{
  "n_layer": 12,
  "d_model": 128,
  "n_experts": 128,
  "experts_per_token": 4,
  "d_expert": 64,
  "d_shared_expert": 64,
  "activation": "bilinear",
  "moe_layers": [1, 3, 5, 7, 9, 11],
  "router_score": "sigmoid",
  "normalize_top_k": true,
  "routed_scale": 2.0,
  "balance_loss": 0.000387,
  "balance_bias": true,
  "n_groups": 8,
  "groups_per_token": 2,
  "init_std_router": 0.00958,
  "lr_router": 0.000651,
  "vocab_size": 12410,
  "norm": "rmsnorm",
  "norm_eps": 1e-05,
  "tie_embeddings": true,
  "optimizer": "muon_variant",
  "lr": 0.00856,
  "beta1": 0.9,
  "batch_tokens": 65536,
  "seq_len": 256,
  "train_tokens": 439200000,
  "steps": 6702,
  "dataset": "wikipedia_en"
}
Below are experts of layer 9 (counted from 0) of a mixture-of-experts language model. Rows are named router (the router's row for the expert), gate (a neuron's input weights, with its number), up (a neuron's input weights, with its number) and show model dimensions 0-127. Each number is 50 + 15 x the weight over its row's rms, rounded and kept within 0 to 99.
After each expert's rows: "mostly gets" lists some tokens that are sent to it at least half of the time. This comes from a sample of Wikipedia text that the model never trained on.

# expert 71
router:62 27 70 39 43 55 72 52 40 37 51 46 41 65 51 21 45 66 36 67 61 42 45 57 67 47 59 75 50 54 77 35 78 75 57 68 45 56 40 87 55 49 15 53 46 61 39 54 82 48 59 46 43 88 49 59 36 68 49 45 29 43 40 42 28 45 31 00 50 32 46 60 30 35 43 58 52 59 48 29 39 43 41 37 54 26 50 60 41 41 43 58 61 40 46 42 61 28 47 58 43 65 52 36 32 10 32 57 42 55 55 31 67 26 48 63 40 65 40 68 49 71 32 44 51 39 47 51
gate0:62 70 49 39 71 48 33 43 53 52 51 45 42 68 53 59 33 57 51 35 11 69 53 42 30 51 55 45 57 37 65 64 59 39 47 29 43 52 82 36 31 53 61 70 38 38 65 57 45 26 13 41 65 32 72 51 60 64 65 68 40 32 47 56 42 42 41 31 50 46 22 36 55 33 33 52 32 64 70 61 27 49 56 67 52 57 58 66 27 46 73 35 32 41 48 52 59 46 51 16 38 66 33 36 57 69 65 51 79 60 08 22 58 67 75 61 34 57 53 45 56 56 36 75 74 37 36 53
up0:60 66 61 46 45 61 79 27 37 47 16 43 50 46 46 70 48 43 44 53 58 29 73 41 30 43 35 57 62 32 35 48 54 30 51 67 44 61 59 45 25 38 31 44 31 71 69 64 36 67 36 68 64 46 76 51 36 44 71 51 47 68 53 67 61 48 71 46 30 52 21 04 50 50 67 43 58 61 32 37 37 55 72 39 49 57 77 52 53 44 52 32 54 64 47 71 51 52 53 28 93 69 58 63 57 58 56 42 50 22 64 18 28 59 60 46 71 53 65 43 60 48 68 57 39 43 56 77
mostly gets: " ra", " £", " "

# expert 61
router:40 26 85 37 53 50 66 62 62 38 40 58 43 66 46 39 63 75 50 83 55 51 58 64 62 48 36 77 08 41 48 59 73 59 51 52 52 67 64 86 27 29 46 40 52 55 50 44 81 15 42 49 32 57 46 52 20 70 53 43 40 53 64 43 38 67 41 48 40 52 65 67 33 49 61 47 58 41 14 35 50 52 40 36 40 45 45 75 46 75 53 43 64 67 52 48 47 54 48 58 40 67 46 25 30 48 37 80 42 73 49 47 48 39 60 75 52 72 42 72 31 63 35 43 58 49 21 46
gate0:38 13 66 42 62 45 47 64 41 86 56 70 62 38 67 28 43 57 58 66 33 72 59 67 43 52 52 65 42 50 49 72 44 28 96 39 50 50 72 76 34 25 46 41 46 53 59 59 42 43 51 38 64 48 50 44 28 39 68 39 71 84 39 53 44 31 36 54 68 52 74 54 39 33 50 51 44 51 35 82 44 61 51 48 29 36 72 47 37 82 47 55 40 57 33 20 60 30 52 46 45 35 54 71 36 56 56 61 51 59 56 48 50 51 46 44 71 32 41 65 43 23 52 42 70 19 43 21
up0:55 50 47 52 29 62 25 55 45 44 39 28 49 19 67 48 67 49 51 49 75 50 35 33 47 43 67 46 28 46 39 43 25 55 51 53 32 35 46 35 79 49 74 63 49 70 70 81 35 62 39 35 56 30 52 78 62 56 57 45 38 52 37 54 23 69 42 65 46 17 37 56 35 49 37 48 64 17 75 48 51 73 57 39 56 61 45 47 50 17 51 41 51 53 63 71 38 58 59 59 39 87 58 32 73 69 41 35 46 33 42 42 50 61 54 31 55 39 51 44 80 58 57 72 21 58 26 75
mostly gets: " Robert", " Chris", " William", " Kevin", " Steve", " Michael"

# expert 96
router:54 36 69 56 43 42 44 41 60 35 29 56 50 56 55 36 50 76 24 76 70 64 45 54 33 49 43 67 31 53 34 74 55 62 49 63 41 88 49 58 36 43 37 72 52 53 61 72 75 41 43 76 31 87 58 47 15 41 65 79 39 38 48 52 41 56 41 34 36 27 55 56 33 32 37 52 67 25 33 47 35 39 34 42 68 26 40 55 58 49 26 39 46 41 48 38 54 42 75 45 28 49 64 40 41 53 58 78 48 64 58 18 46 45 19 55 45 63 64 56 66 56 13 40 39 44 46 53
gate0:51 33 56 39 24 37 39 27 46 46 25 38 35 51 50 71 34 69 57 56 45 60 46 41 45 51 49 31 64 89 63 68 45 63 58 53 34 60 36 38 61 35 48 89 59 48 58 84 77 44 43 49 58 62 56 33 73 65 60 38 40 62 55 45 24 49 72 84 42 12 54 51 48 60 65 54 69 43 45 31 32 46 30 50 35 77 62 47 65 28 70 49 52 47 57 53 50 42 57 68 54 47 52 49 44 26 73 46 74 23 71 46 44 39 57 94 58 23 45 55 64 36 51 39 55 51 40 43
up0:66 52 48 54 50 29 56 42 57 31 58 34 63 54 37 44 41 73 39 59 65 44 67 53 33 58 42 30 27 31 58 63 43 81 71 69 58 75 55 66 40 78 55 52 36 50 68 42 41 70 39 61 42 40 74 63 43 61 60 86 22 41 55 69 65 73 77 59 61 45 66 38 35 47 36 55 44 67 50 35 57 52 37 51 84 08 32 49 53 44 50 33 22 70 61 48 34 61 62 43 52 36 69 53 56 71 40 50 11 65 53 57 61 48 58 36 31 61 46 53 51 40 72 42 43 56 28 19
mostly gets: " encour", " pull", " recogn", " compris", " deploy", " urg"

# expert 44
router:71 45 74 57 43 62 60 26 51 43 49 69 67 70 68 40 65 64 43 66 61 32 60 53 52 38 69 74 20 47 59 61 76 56 59 60 56 72 49 79 18 51 47 70 45 48 53 57 51 47 42 60 27 60 43 58 27 54 83 60 26 58 78 59 47 53 41 27 51 35 52 75 11 32 34 67 45 45 39 08 61 40 50 31 43 36 50 45 19 69 44 51 50 67 39 58 40 38 45 51 48 59 43 52 30 56 28 61 35 36 56 41 56 31 44 71 30 63 36 60 37 44 33 39 19 37 39 50
gate0:52 61 49 38 49 14 43 59 43 44 59 30 62 29 59 55 53 52 31 52 73 55 29 39 63 66 51 62 53 42 47 61 72 58 65 49 46 60 61 54 24 46 93 65 28 40 22 46 77 36 48 44 61 52 53 67 46 35 44 52 46 62 56 33 28 69 42 53 33 54 47 21 54 52 42 70 17 15 71 93 38 45 43 48 62 43 63 59 35 15 46 49 51 48 46 73 18 54 46 65 83 60 57 48 71 51 64 58 65 55 40 36 58 57 58 56 30 44 27 67 78 54 39 64 58 58 56 58
up0:28 47 51 49 51 51 56 48 58 55 57 65 54 52 46 61 79 70 63 67 44 78 55 50 36 50 54 46 61 39 83 34 26 33 50 51 39 28 51 41 63 57 42 35 35 62 43 39 35 62 05 40 54 73 40 58 56 45 42 61 67 63 55 68 46 52 57 32 42 44 35 77 52 42 31 93 52 43 28 27 55 44 45 52 77 58 44 37 37 30 28 50 25 42 36 25 45 48 58 79 56 32 41 46 79 56 53 71 57 55 68 38 41 67 14 65 56 20 73 62 36 51 64 70 57 40 48 69
mostly gets: " football", " basketball", " television", "BC", " tennis", " radio"

# expert 38
router:55 21 70 39 66 72 54 34 60 48 42 46 61 60 60 26 42 48 41 51 58 68 56 58 62 47 47 49 20 59 43 32 61 69 56 59 49 64 48 80 19 19 49 64 43 57 57 57 48 21 46 50 08 76 55 76 29 54 53 70 40 29 72 45 49 67 59 39 30 51 49 51 42 54 40 60 40 47 49 44 35 37 12 71 61 51 46 58 31 54 41 21 49 59 40 27 54 42 41 59 54 55 30 26 42 44 41 75 51 46 29 56 62 54 62 74 42 66 24 67 69 77 42 30 41 32 24 56
gate0:65 35 45 53 38 34 23 70 37 56 39 50 38 41 64 75 72 61 71 51 49 44 16 48 59 61 58 27 45 51 67 40 35 76 66 56 41 51 52 36 37 56 41 28 46 30 28 51 68 50 32 43 27 55 40 61 60 65 53 43 49 26 50 29 87 64 36 51 53 77 59 43 47 61 86 72 90 43 41 30 21 48 74 56 48 35 42 70 60 47 68 54 36 37 20 35 40 49 42 60 44 45 44 46 36 55 35 60 58 37 30 44 26 58 53 56 65 44 46 62 33 32 40 77 52 53 40 18
up0:72 45 53 61 36 46 18 66 34 40 49 83 58 47 46 60 43 50 54 16 47 47 74 47 81 45 26 52 76 70 63 45 43 37 62 19 19 58 57 24 38 54 56 24 49 37 44 44 50 68 56 79 42 50 47 28 55 61 41 50 39 47 63 60 52 62 37 23 32 63 74 61 35 09 61 54 54 72 69 46 55 75 71 41 57 53 57 57 62 38 41 78 39 34 40 63 48 76 41 42 32 32 34 60 27 32 59 68 34 39 43 57 61 48 52 40 57 31 42 41 48 61 58 40 79 44 62 50
mostly gets: " Al", " El", "Al", " non", " San", " al"

# expert 72
router:36 44 99 31 41 54 61 44 63 18 69 55 62 72 63 46 61 42 37 73 51 35 59 41 52 38 70 76 16 50 57 67 66 63 49 54 42 68 51 70 17 29 44 52 46 51 46 62 55 28 40 61 35 56 51 60 47 64 46 48 42 55 61 72 36 55 37 35 46 18 50 67 26 48 42 53 58 35 45 44 37 49 30 39 51 24 52 49 37 65 39 40 53 61 47 24 50 48 44 39 25 68 42 24 35 45 29 73 52 57 47 47 49 43 36 53 62 71 20 57 27 61 29 12 48 46 21 45
gate0:46 58 53 59 76 59 73 45 65 60 60 45 45 23 24 53 44 63 68 57 47 78 56 39 46 36 60 45 60 66 82 48 29 35 58 25 59 23 54 53 46 66 45 59 69 22 47 48 58 34 61 30 46 05 52 37 47 40 51 49 32 78 56 43 58 46 61 59 60 39 63 43 35 29 43 34 55 71 55 48 54 29 41 70 42 51 71 55 21 48 58 33 84 72 51 67 59 51 61 38 53 36 69 41 58 36 35 50 48 44 21 21 39 38 30 66 48 62 58 43 86 55 64 27 44 77 46 42
up0:47 63 46 51 20 52 56 40 74 48 32 48 56 62 74 29 41 66 56 42 61 46 50 42 51 49 45 66 70 44 64 72 67 44 53 45 63 64 41 33 61 71 41 38 58 53 39 70 23 69 23 79 46 72 40 80 49 09 63 27 33 53 51 67 54 55 44 53 54 28 42 57 62 61 52 77 02 29 22 64 65 57 42 48 28 50 23 65 55 53 52 36 28 42 51 69 45 51 58 62 76 24 47 61 42 41 70 41 37 63 43 57 64 43 50 57 76 46 51 72 47 54 39 55 37 44 52 24
mostly gets: " Jones", "sson", " Collins", "owski", " Johnson", "ović"

# expert 18
router:75 30 91 54 57 46 73 57 58 47 44 52 77 37 32 47 46 83 42 79 72 43 54 56 60 52 52 57 12 36 48 52 60 59 47 65 45 53 50 65 47 15 42 47 44 60 67 50 49 22 52 45 14 70 41 51 23 56 62 48 60 38 75 42 22 61 24 24 25 26 51 61 34 50 50 51 62 49 32 38 27 26 50 37 39 31 52 60 29 59 57 46 53 63 44 54 30 46 49 52 45 57 35 35 33 40 43 70 59 53 59 47 56 41 54 87 54 72 60 76 32 50 33 52 50 51 32 48
gate0:78 55 62 35 61 44 46 36 72 43 34 11 61 39 39 61 50 62 19 54 55 34 43 41 22 55 39 53 48 50 38 57 58 55 33 60 31 52 44 06 46 66 43 42 58 45 57 28 58 33 45 35 27 62 25 48 74 61 40 58 37 69 36 44 38 33 64 43 50 64 48 52 49 50 21 47 24 37 41 58 52 70 47 44 43 39 51 59 39 43 37 49 38 36 67 46 48 40 43 37 41 70 32 70 56 56 77 93 38 44 57 85 62 42 50 37 36 45 75 62 55 04 47 61 68 52 41 30
up0:54 55 60 45 35 58 33 63 54 43 77 63 42 24 51 34 35 37 46 48 27 77 38 52 42 58 23 46 66 62 22 56 58 67 50 57 47 62 45 44 39 60 55 52 35 23 47 53 72 77 60 46 54 55 48 31 38 51 27 44 66 75 45 29 43 27 64 48 43 70 40 43 59 60 42 56 46 33 59 76 44 59 35 61 56 22 43 60 82 22 59 46 56 21 51 45 69 12 59 64 59 74 31 62 50 62 69 51 50 60 65 57 39 67 59 43 38 18 67 48 22 44 90 34 40 53 68 65
mostly gets: " politician", " footballer", " Award", " director", " president", " professor"

# expert 12
router:41 48 67 60 75 56 58 43 59 25 40 84 63 67 52 51 65 81 53 57 62 63 63 50 31 45 48 55 26 55 53 58 83 74 60 62 40 67 50 57 30 44 32 80 53 49 64 87 42 48 34 54 35 61 48 49 33 53 70 64 53 33 55 61 44 81 15 26 58 41 53 47 31 37 31 53 63 34 14 40 40 44 45 40 37 37 45 55 42 67 46 38 52 44 54 37 37 33 43 67 50 82 48 43 16 36 32 58 44 37 31 48 55 45 47 74 54 69 51 58 28 73 30 49 36 45 32 70
gate0:40 40 45 44 62 54 62 44 21 39 49 37 21 31 37 57 71 56 40 51 50 46 65 82 42 81 15 43 35 53 69 46 47 46 45 10 44 65 55 35 50 60 69 17 69 66 31 59 79 45 39 31 57 47 52 40 47 44 45 36 56 61 53 54 61 52 20 70 57 36 67 48 67 72 45 42 43 34 46 54 32 49 60 44 68 57 60 63 53 30 23 68 57 70 35 68 57 53 82 26 60 69 68 58 74 28 32 45 60 70 45 41 34 43 44 18 36 35 32 57 42 49 53 48 63 60 37 39
up0:46 61 46 68 59 79 88 99 80 51 57 44 66 79 60 65 42 67 62 54 74 62 54 47 33 32 59 67 37 35 45 34 62 38 53 74 54 51 65 66 39 52 83 53 31 60 52 71 62 78 59 69 56 49 54 51 52 47 54 50 73 63 45 63 61 30 50 35 50 64 48 28 37 67 49 51 56 85 29 44 34 73 50 52 39 32 31 40 45 78 39 61 41 53 56 56 33 41 51 48 74 53 59 58 57 59 56 44 62 62 70 61 50 41 59 81 53 70 56 59 74 51 44 34 21 55 31 47
mostly gets: " problems", " conditions", " idea", " situation", " methods", " issues"

# expert 27
router:46 44 78 42 58 69 61 39 38 56 47 55 36 42 63 34 52 66 48 49 66 24 50 67 48 66 34 63 35 50 59 52 53 48 28 43 33 66 36 63 53 56 19 44 55 78 57 56 73 35 40 53 43 94 61 52 45 61 59 44 20 49 53 45 50 65 44 16 36 38 57 65 25 28 26 47 31 37 42 43 43 53 40 50 67 30 42 65 35 59 50 46 64 48 18 41 50 30 34 71 42 72 71 23 23 26 48 69 54 45 39 48 66 56 60 70 52 87 31 67 41 80 40 41 34 46 47 63
gate0:50 35 62 70 60 53 60 40 52 54 61 71 46 54 47 67 36 39 31 52 58 47 66 45 43 56 31 40 48 40 36 24 66 34 73 49 45 70 61 23 24 55 43 62 99 48 67 52 43 73 62 62 66 63 62 44 57 49 56 67 42 67 53 47 47 63 42 40 48 27 58 33 63 80 30 36 57 58 38 60 44 54 43 42 66 34 43 74 56 68 40 65 43 56 30 81 45 65 55 73 29 20 56 59 72 30 37 29 59 07 68 59 33 24 38 57 41 59 43 52 74 35 70 66 38 36 54 46
up0:54 60 43 50 69 49 30 54 33 33 54 51 61 60 76 18 39 71 68 58 41 63 32 65 60 46 23 44 57 40 62 46 57 59 48 41 15 42 46 38 60 45 63 48 08 42 54 13 61 65 42 49 15 62 63 40 41 27 63 82 32 59 50 60 33 53 39 21 34 50 39 37 71 37 48 54 55 42 66 65 44 58 74 53 32 42 52 39 18 45 59 49 35 44 09 43 34 59 61 34 48 80 54 68 58 41 59 48 43 45 71 42 43 23 79 51 49 54 55 66 40 55 47 56 44 58 58 75
mostly gets: "°", "′", " £", "‍", "×", " €"

# expert 114
router:57 13 56 45 44 40 45 53 67 48 52 45 57 66 44 36 45 62 46 57 82 32 65 38 51 62 45 44 32 65 56 60 46 72 55 53 44 61 52 59 36 32 41 45 52 68 60 78 59 33 41 68 27 96 58 49 44 45 63 50 50 65 54 59 49 78 49 06 47 43 41 54 27 33 32 62 54 39 43 30 66 44 22 73 27 51 30 56 33 69 46 49 63 61 32 38 41 20 45 55 33 54 56 43 29 30 34 52 47 47 51 31 75 50 48 66 48 82 40 54 46 83 15 37 38 54 40 66
gate0:39 39 34 59 54 77 41 44 44 65 50 60 39 55 21 46 55 29 41 54 50 55 50 32 48 42 74 15 57 65 40 48 14 72 97 56 49 59 58 47 48 66 55 45 29 40 37 57 20 30 46 56 48 63 64 52 47 46 38 44 70 23 58 09 27 50 24 53 49 34 84 62 29 53 60 67 52 29 34 64 55 50 46 53 21 66 33 66 32 42 51 46 55 28 54 43 39 59 62 72 53 30 60 51 34 53 50 55 48 39 51 48 65 49 61 29 50 40 66 49 31 72 69 35 78 36 34 48
up0:70 53 52 11 43 28 55 56 48 78 35 45 48 53 41 48 54 65 08 57 50 42 54 58 80 72 67 50 45 52 46 61 55 36 50 38 53 23 64 53 43 46 67 27 43 44 69 37 54 69 55 23 41 53 59 60 57 45 53 46 60 62 41 29 73 42 50 21 47 61 57 47 64 62 56 23 44 63 32 34 38 58 64 39 62 58 69 54 04 41 41 43 55 31 83 34 34 41 67 58 70 27 57 45 50 63 38 41 62 50 47 46 36 11 30 55 48 61 56 46 75 49 14 67 52 32 61 59
mostly gets: "–present", "°N", "^{(", " (#", "–", "°E"

# expert 5
router:58 23 67 51 61 60 70 32 33 24 43 63 66 57 67 32 63 68 28 77 46 55 48 53 17 51 63 87 32 56 40 49 64 63 48 66 60 48 37 65 30 40 25 46 30 57 54 65 43 18 55 52 34 63 52 68 29 36 56 55 53 44 53 70 54 56 55 36 38 46 53 53 09 39 47 65 34 37 45 46 43 52 41 47 38 32 27 64 22 46 61 33 46 55 34 43 39 31 46 82 16 54 34 23 40 22 50 59 55 52 48 29 63 35 47 57 34 64 50 63 51 60 35 23 58 58 56 75
gate0:27 57 70 50 26 55 51 49 30 51 72 62 60 52 32 40 49 54 25 40 63 42 61 37 41 55 52 63 54 80 50 34 46 39 60 38 43 64 44 41 35 65 52 30 67 43 99 64 53 36 49 71 76 35 35 73 45 29 51 78 55 41 71 59 43 30 72 50 62 59 67 29 37 37 24 39 41 57 60 49 33 43 58 26 35 42 35 37 39 45 38 19 35 53 96 52 52 26 42 47 26 37 54 22 55 59 59 56 50 56 37 51 38 44 74 52 36 39 28 43 77 50 45 39 44 43 31 64
up0:51 17 67 48 52 51 53 64 56 74 36 69 74 45 47 58 52 42 48 40 29 53 46 54 58 80 27 85 63 63 50 54 38 47 50 28 54 50 54 42 61 92 63 54 34 49 73 75 53 39 61 47 51 33 35 87 36 20 46 82 36 50 75 53 57 46 55 65 52 52 50 42 35 34 53 30 60 75 66 32 64 52 62 56 39 31 44 39 38 69 71 48 34 41 55 55 46 30 36 50 43 11 67 53 36 46 65 58 52 16 36 42 72 43 76 28 66 46 49 41 40 36 49 36 62 46 55 39
mostly gets: " la", "ión", " da", " María", "'A", " Sant"

# expert 37
router:47 08 68 36 55 65 72 50 48 41 29 53 43 55 60 37 65 64 30 79 59 59 50 46 60 48 62 59 43 47 53 39 53 61 62 53 33 72 27 65 39 25 45 66 53 82 53 62 52 15 44 79 29 70 42 75 33 58 49 41 45 42 66 60 50 63 14 37 30 43 68 65 57 54 71 51 46 62 41 40 25 70 22 59 33 50 29 60 43 32 46 42 61 55 37 35 45 41 61 54 28 55 54 46 06 53 50 63 47 66 37 49 58 46 39 58 44 66 52 57 37 83 38 51 24 33 34 65
gate0:64 19 38 42 74 77 36 25 61 40 34 47 35 61 45 31 55 11 49 64 43 59 45 26 41 52 62 32 47 46 35 61 63 56 32 35 66 63 62 35 55 54 53 61 53 38 40 15 17 35 45 35 74 59 45 48 31 50 42 25 45 56 50 54 55 50 56 50 50 45 65 30 61 34 49 57 67 60 54 43 24 65 68 42 73 71 59 30 39 34 63 40 54 50 60 82 53 33 36 23 37 71 50 72 52 56 53 48 50 34 53 40 51 41 43 39 34 64 51 70 00 73 35 53 41 41 29 58
up0:57 51 52 30 65 59 36 27 57 38 59 40 21 49 58 67 58 28 06 52 51 40 57 52 61 35 64 40 37 41 69 59 58 50 60 71 52 53 29 37 42 42 52 52 72 57 68 09 60 25 39 60 50 61 55 58 43 36 69 57 37 13 40 69 53 30 27 36 38 53 57 43 63 12 55 74 74 49 13 39 35 54 66 56 66 59 47 69 66 53 79 62 62 48 14 61 51 50 47 42 36 39 66 64 43 64 80 62 35 58 71 51 41 50 57 55 30 58 34 50 33 40 46 45 57 50 50 58
mostly gets: " San", " Corn", " Hon", " Ben", " char", " Van"

# expert 110
router:60 31 70 49 59 40 57 46 57 32 60 67 59 51 54 23 53 66 50 55 70 44 52 58 26 40 62 46 35 69 55 56 52 67 65 32 53 68 40 53 04 55 46 52 48 60 54 78 67 41 52 81 17 81 32 54 25 47 53 30 45 47 62 46 47 56 44 54 45 32 45 57 52 21 43 38 64 48 40 35 35 55 31 51 29 19 22 60 43 55 49 37 61 53 41 46 65 23 59 66 32 78 54 21 35 40 35 87 45 61 54 43 73 55 51 68 40 68 51 36 55 74 40 36 32 45 29 75
gate0:16 21 29 07 41 69 58 48 64 36 50 38 19 67 74 63 41 32 65 42 57 27 76 76 54 59 27 41 43 62 65 45 52 54 55 53 52 32 54 60 63 43 68 53 55 21 51 60 55 35 69 59 60 56 38 36 66 36 40 48 63 52 50 79 53 50 49 56 43 74 89 56 76 60 52 55 58 42 53 57 37 61 67 44 42 41 38 22 45 55 46 61 40 23 30 35 41 54 35 72 75 51 21 40 48 29 27 60 46 56 58 37 59 44 45 57 57 43 57 50 70 65 46 71 60 48 79 35
up0:55 27 46 14 55 48 38 62 72 45 51 53 33 42 47 62 67 44 53 12 73 45 68 76 33 53 53 47 37 53 44 42 80 53 80 43 46 33 59 47 38 53 54 63 63 34 56 23 50 61 69 79 50 49 62 62 60 71 41 69 32 53 66 51 62 29 36 54 62 77 50 51 59 54 35 24 62 31 51 35 65 47 72 87 33 58 46 45 57 59 37 54 58 53 23 27 32 57 51 44 67 34 34 30 62 27 40 60 30 63 28 47 40 38 42 37 48 21 34 68 66 34 32 66 46 61 70 53
mostly gets: "″N", "″W", "°N", "%;", " ISBN", " —;"

# expert 107
router:49 33 75 35 54 59 62 51 37 19 67 58 65 72 61 35 58 68 22 68 66 52 60 40 37 65 65 63 43 70 51 61 75 53 49 55 51 58 43 76 20 23 35 36 32 45 51 69 60 47 36 67 37 61 42 66 21 52 71 42 58 51 45 69 49 70 36 18 51 39 47 44 31 54 38 52 57 40 17 39 41 41 39 39 34 20 28 77 40 79 58 32 63 54 27 41 44 45 47 51 54 80 36 31 44 34 41 49 49 51 45 50 44 49 41 69 64 75 33 63 45 49 30 32 50 26 24 48
gate0:37 64 40 40 41 27 46 35 35 47 43 36 18 70 55 37 47 67 21 46 81 51 75 83 47 55 58 55 64 32 42 30 38 69 42 60 42 65 26 54 32 64 62 35 71 64 40 36 27 46 28 37 40 45 52 43 44 49 36 58 29 63 59 48 72 59 47 34 42 52 48 46 42 94 58 49 14 62 60 52 38 51 40 43 63 55 61 45 26 76 59 58 87 52 43 61 67 44 70 52 32 59 40 37 51 70 69 81 52 73 47 37 58 35 72 47 69 61 53 63 34 42 56 53 49 36 29 35
up0:37 18 75 50 35 66 47 48 63 38 64 48 38 31 71 44 41 26 56 38 63 28 61 39 74 52 48 53 41 45 37 79 50 31 70 58 28 44 73 65 90 63 28 70 59 63 57 53 49 52 75 32 38 54 36 59 44 53 49 26 54 28 33 29 62 51 49 32 64 52 30 28 65 33 56 20 85 42 35 39 52 66 55 52 45 51 50 80 73 38 37 43 44 69 46 76 30 30 36 46 34 53 54 53 37 36 52 39 59 32 59 62 38 48 57 31 57 71 70 57 46 40 61 34 56 53 59 21
mostly gets: "idae", "ensis", " Clade", " Phylum", " Genus", " Arthropoda"

# expert 63
router:47 36 51 43 52 56 81 49 47 56 49 81 63 84 37 47 47 68 52 59 58 35 52 57 29 35 69 87 47 52 55 47 42 59 52 44 39 50 35 56 11 17 33 61 38 75 44 52 44 22 35 73 24 79 50 47 45 59 41 50 40 42 67 53 57 44 60 36 40 25 71 62 43 53 59 64 62 34 36 30 39 22 25 54 36 35 43 72 42 47 46 47 58 62 17 30 51 52 56 47 45 69 26 47 31 34 36 73 33 40 50 47 57 31 28 61 49 70 37 49 39 66 33 40 25 47 30 43
gate0:75 53 53 45 26 59 35 91 70 26 56 77 64 46 34 46 47 29 42 38 53 33 44 66 49 42 31 23 38 36 35 39 61 58 31 25 37 47 54 50 71 33 60 29 30 26 51 56 60 37 39 59 67 23 67 63 89 70 49 47 28 23 49 44 53 55 66 61 50 57 38 53 49 38 33 39 83 53 29 39 68 39 33 44 45 48 47 63 42 39 48 18 37 74 59 53 39 24 43 60 32 40 62 68 48 53 68 52 38 20 56 42 65 47 38 35 42 58 25 60 27 41 52 59 42 39 51 59
up0:60 50 67 76 56 62 51 53 61 20 70 88 64 55 54 27 55 65 31 32 52 45 47 80 20 52 58 58 81 57 47 41 52 36 45 51 74 36 40 61 77 55 37 38 61 56 34 58 77 58 19 42 58 51 29 77 45 26 40 43 37 39 42 38 61 62 37 50 56 44 64 47 27 53 38 40 48 61 36 52 38 65 56 50 59 54 24 84 66 31 69 59 32 40 68 63 67 44 63 73 35 33 50 62 80 47 50 41 72 35 49 53 50 51 69 49 36 43 64 78 29 62 55 45 76 59 67 45
mostly gets: " States", " British", " Japan", " China", " German", " French"

# expert 120
router:58 23 62 29 51 55 75 31 50 42 26 62 71 67 50 54 58 67 43 71 63 39 65 63 37 58 66 69 21 39 72 35 60 66 35 37 44 56 46 47 21 24 37 56 50 60 53 61 65 26 39 54 38 70 52 54 31 52 54 61 55 40 67 82 42 56 42 49 58 35 62 61 34 42 51 76 73 43 36 24 43 37 48 29 52 43 47 68 39 57 52 43 53 66 37 32 34 40 53 49 43 99 23 34 28 35 41 66 41 49 39 62 40 28 30 57 57 73 38 72 26 65 43 50 26 58 38 64
gate0:37 23 55 25 62 51 41 56 43 50 41 59 53 55 35 47 67 59 40 55 54 55 62 37 52 67 43 64 43 29 59 36 45 64 49 33 33 33 42 40 61 40 55 52 45 78 41 39 76 70 68 65 58 51 58 57 62 41 55 53 63 47 56 69 48 23 34 53 75 33 45 57 62 99 68 48 59 88 53 63 60 46 57 48 41 34 28 56 55 36 91 55 70 43 49 30 76 33 46 74 43 49 26 35 71 72 61 40 44 76 46 58 23 80 30 67 46 52 31 35 20 51 57 39 44 36 57 63
up0:39 51 58 60 38 28 47 50 48 61 53 43 65 55 43 60 52 42 51 81 70 41 36 66 88 48 54 56 45 46 45 67 51 21 62 55 45 25 16 84 64 67 41 42 56 64 44 37 41 54 23 81 62 43 56 46 67 40 44 17 28 55 58 34 66 46 43 50 37 80 33 42 46 47 38 31 37 70 22 74 33 67 37 52 44 76 27 49 57 39 60 51 51 25 32 44 65 48 42 41 14 75 32 40 54 61 58 37 56 49 32 24 62 38 50 36 37 59 47 21 53 41 69 46 54 55 56 28
mostly gets: " Liberal", " Conservative", " Labour", "ZE", " FW", " Democrats"

# expert 101
router:47 28 57 36 39 63 52 38 41 53 56 79 49 39 57 59 66 71 35 58 71 36 62 63 48 38 41 62 11 44 75 42 64 51 62 38 35 60 43 60 35 60 41 42 34 64 40 58 74 50 45 74 23 98 51 48 38 52 69 52 44 29 57 61 41 60 33 44 53 26 35 57 15 27 48 70 46 37 42 47 12 45 44 52 51 49 57 80 40 64 53 36 42 61 11 29 45 39 44 61 47 78 45 39 39 52 47 59 51 46 49 40 62 63 56 72 54 82 62 53 33 70 20 46 36 59 43 44
gate0:69 48 53 68 25 35 25 17 45 35 36 46 54 47 48 39 35 67 61 40 28 54 40 38 54 34 72 72 76 56 51 54 71 59 27 38 54 57 43 50 48 51 49 67 58 40 28 41 40 41 76 52 29 53 69 67 41 74 64 32 92 65 42 64 53 53 39 52 23 39 56 39 67 64 56 45 35 64 52 35 67 46 59 41 13 29 63 48 41 47 37 61 67 60 51 41 54 36 37 65 61 53 44 71 44 48 34 33 48 32 44 61 81 42 41 83 38 07 39 28 51 51 57 61 28 55 48 31
up0:57 35 42 50 35 63 53 48 65 52 45 50 26 50 27 67 50 55 43 26 46 59 54 64 73 79 45 57 67 48 68 49 69 25 61 17 22 35 72 54 22 59 76 45 61 41 46 57 45 24 41 48 55 48 51 66 50 47 57 47 60 44 70 38 50 32 55 34 65 55 62 44 38 53 63 52 51 61 65 35 37 23 27 58 58 58 56 72 34 49 66 51 23 66 38 26 51 44 43 59 20 51 18 41 41 19 43 68 78 51 47 57 67 65 19 38 51 34 56 54 21 29 79 36 29 74 48 47
mostly gets: " km", "″W", "″N", " sq", " lb", " mi"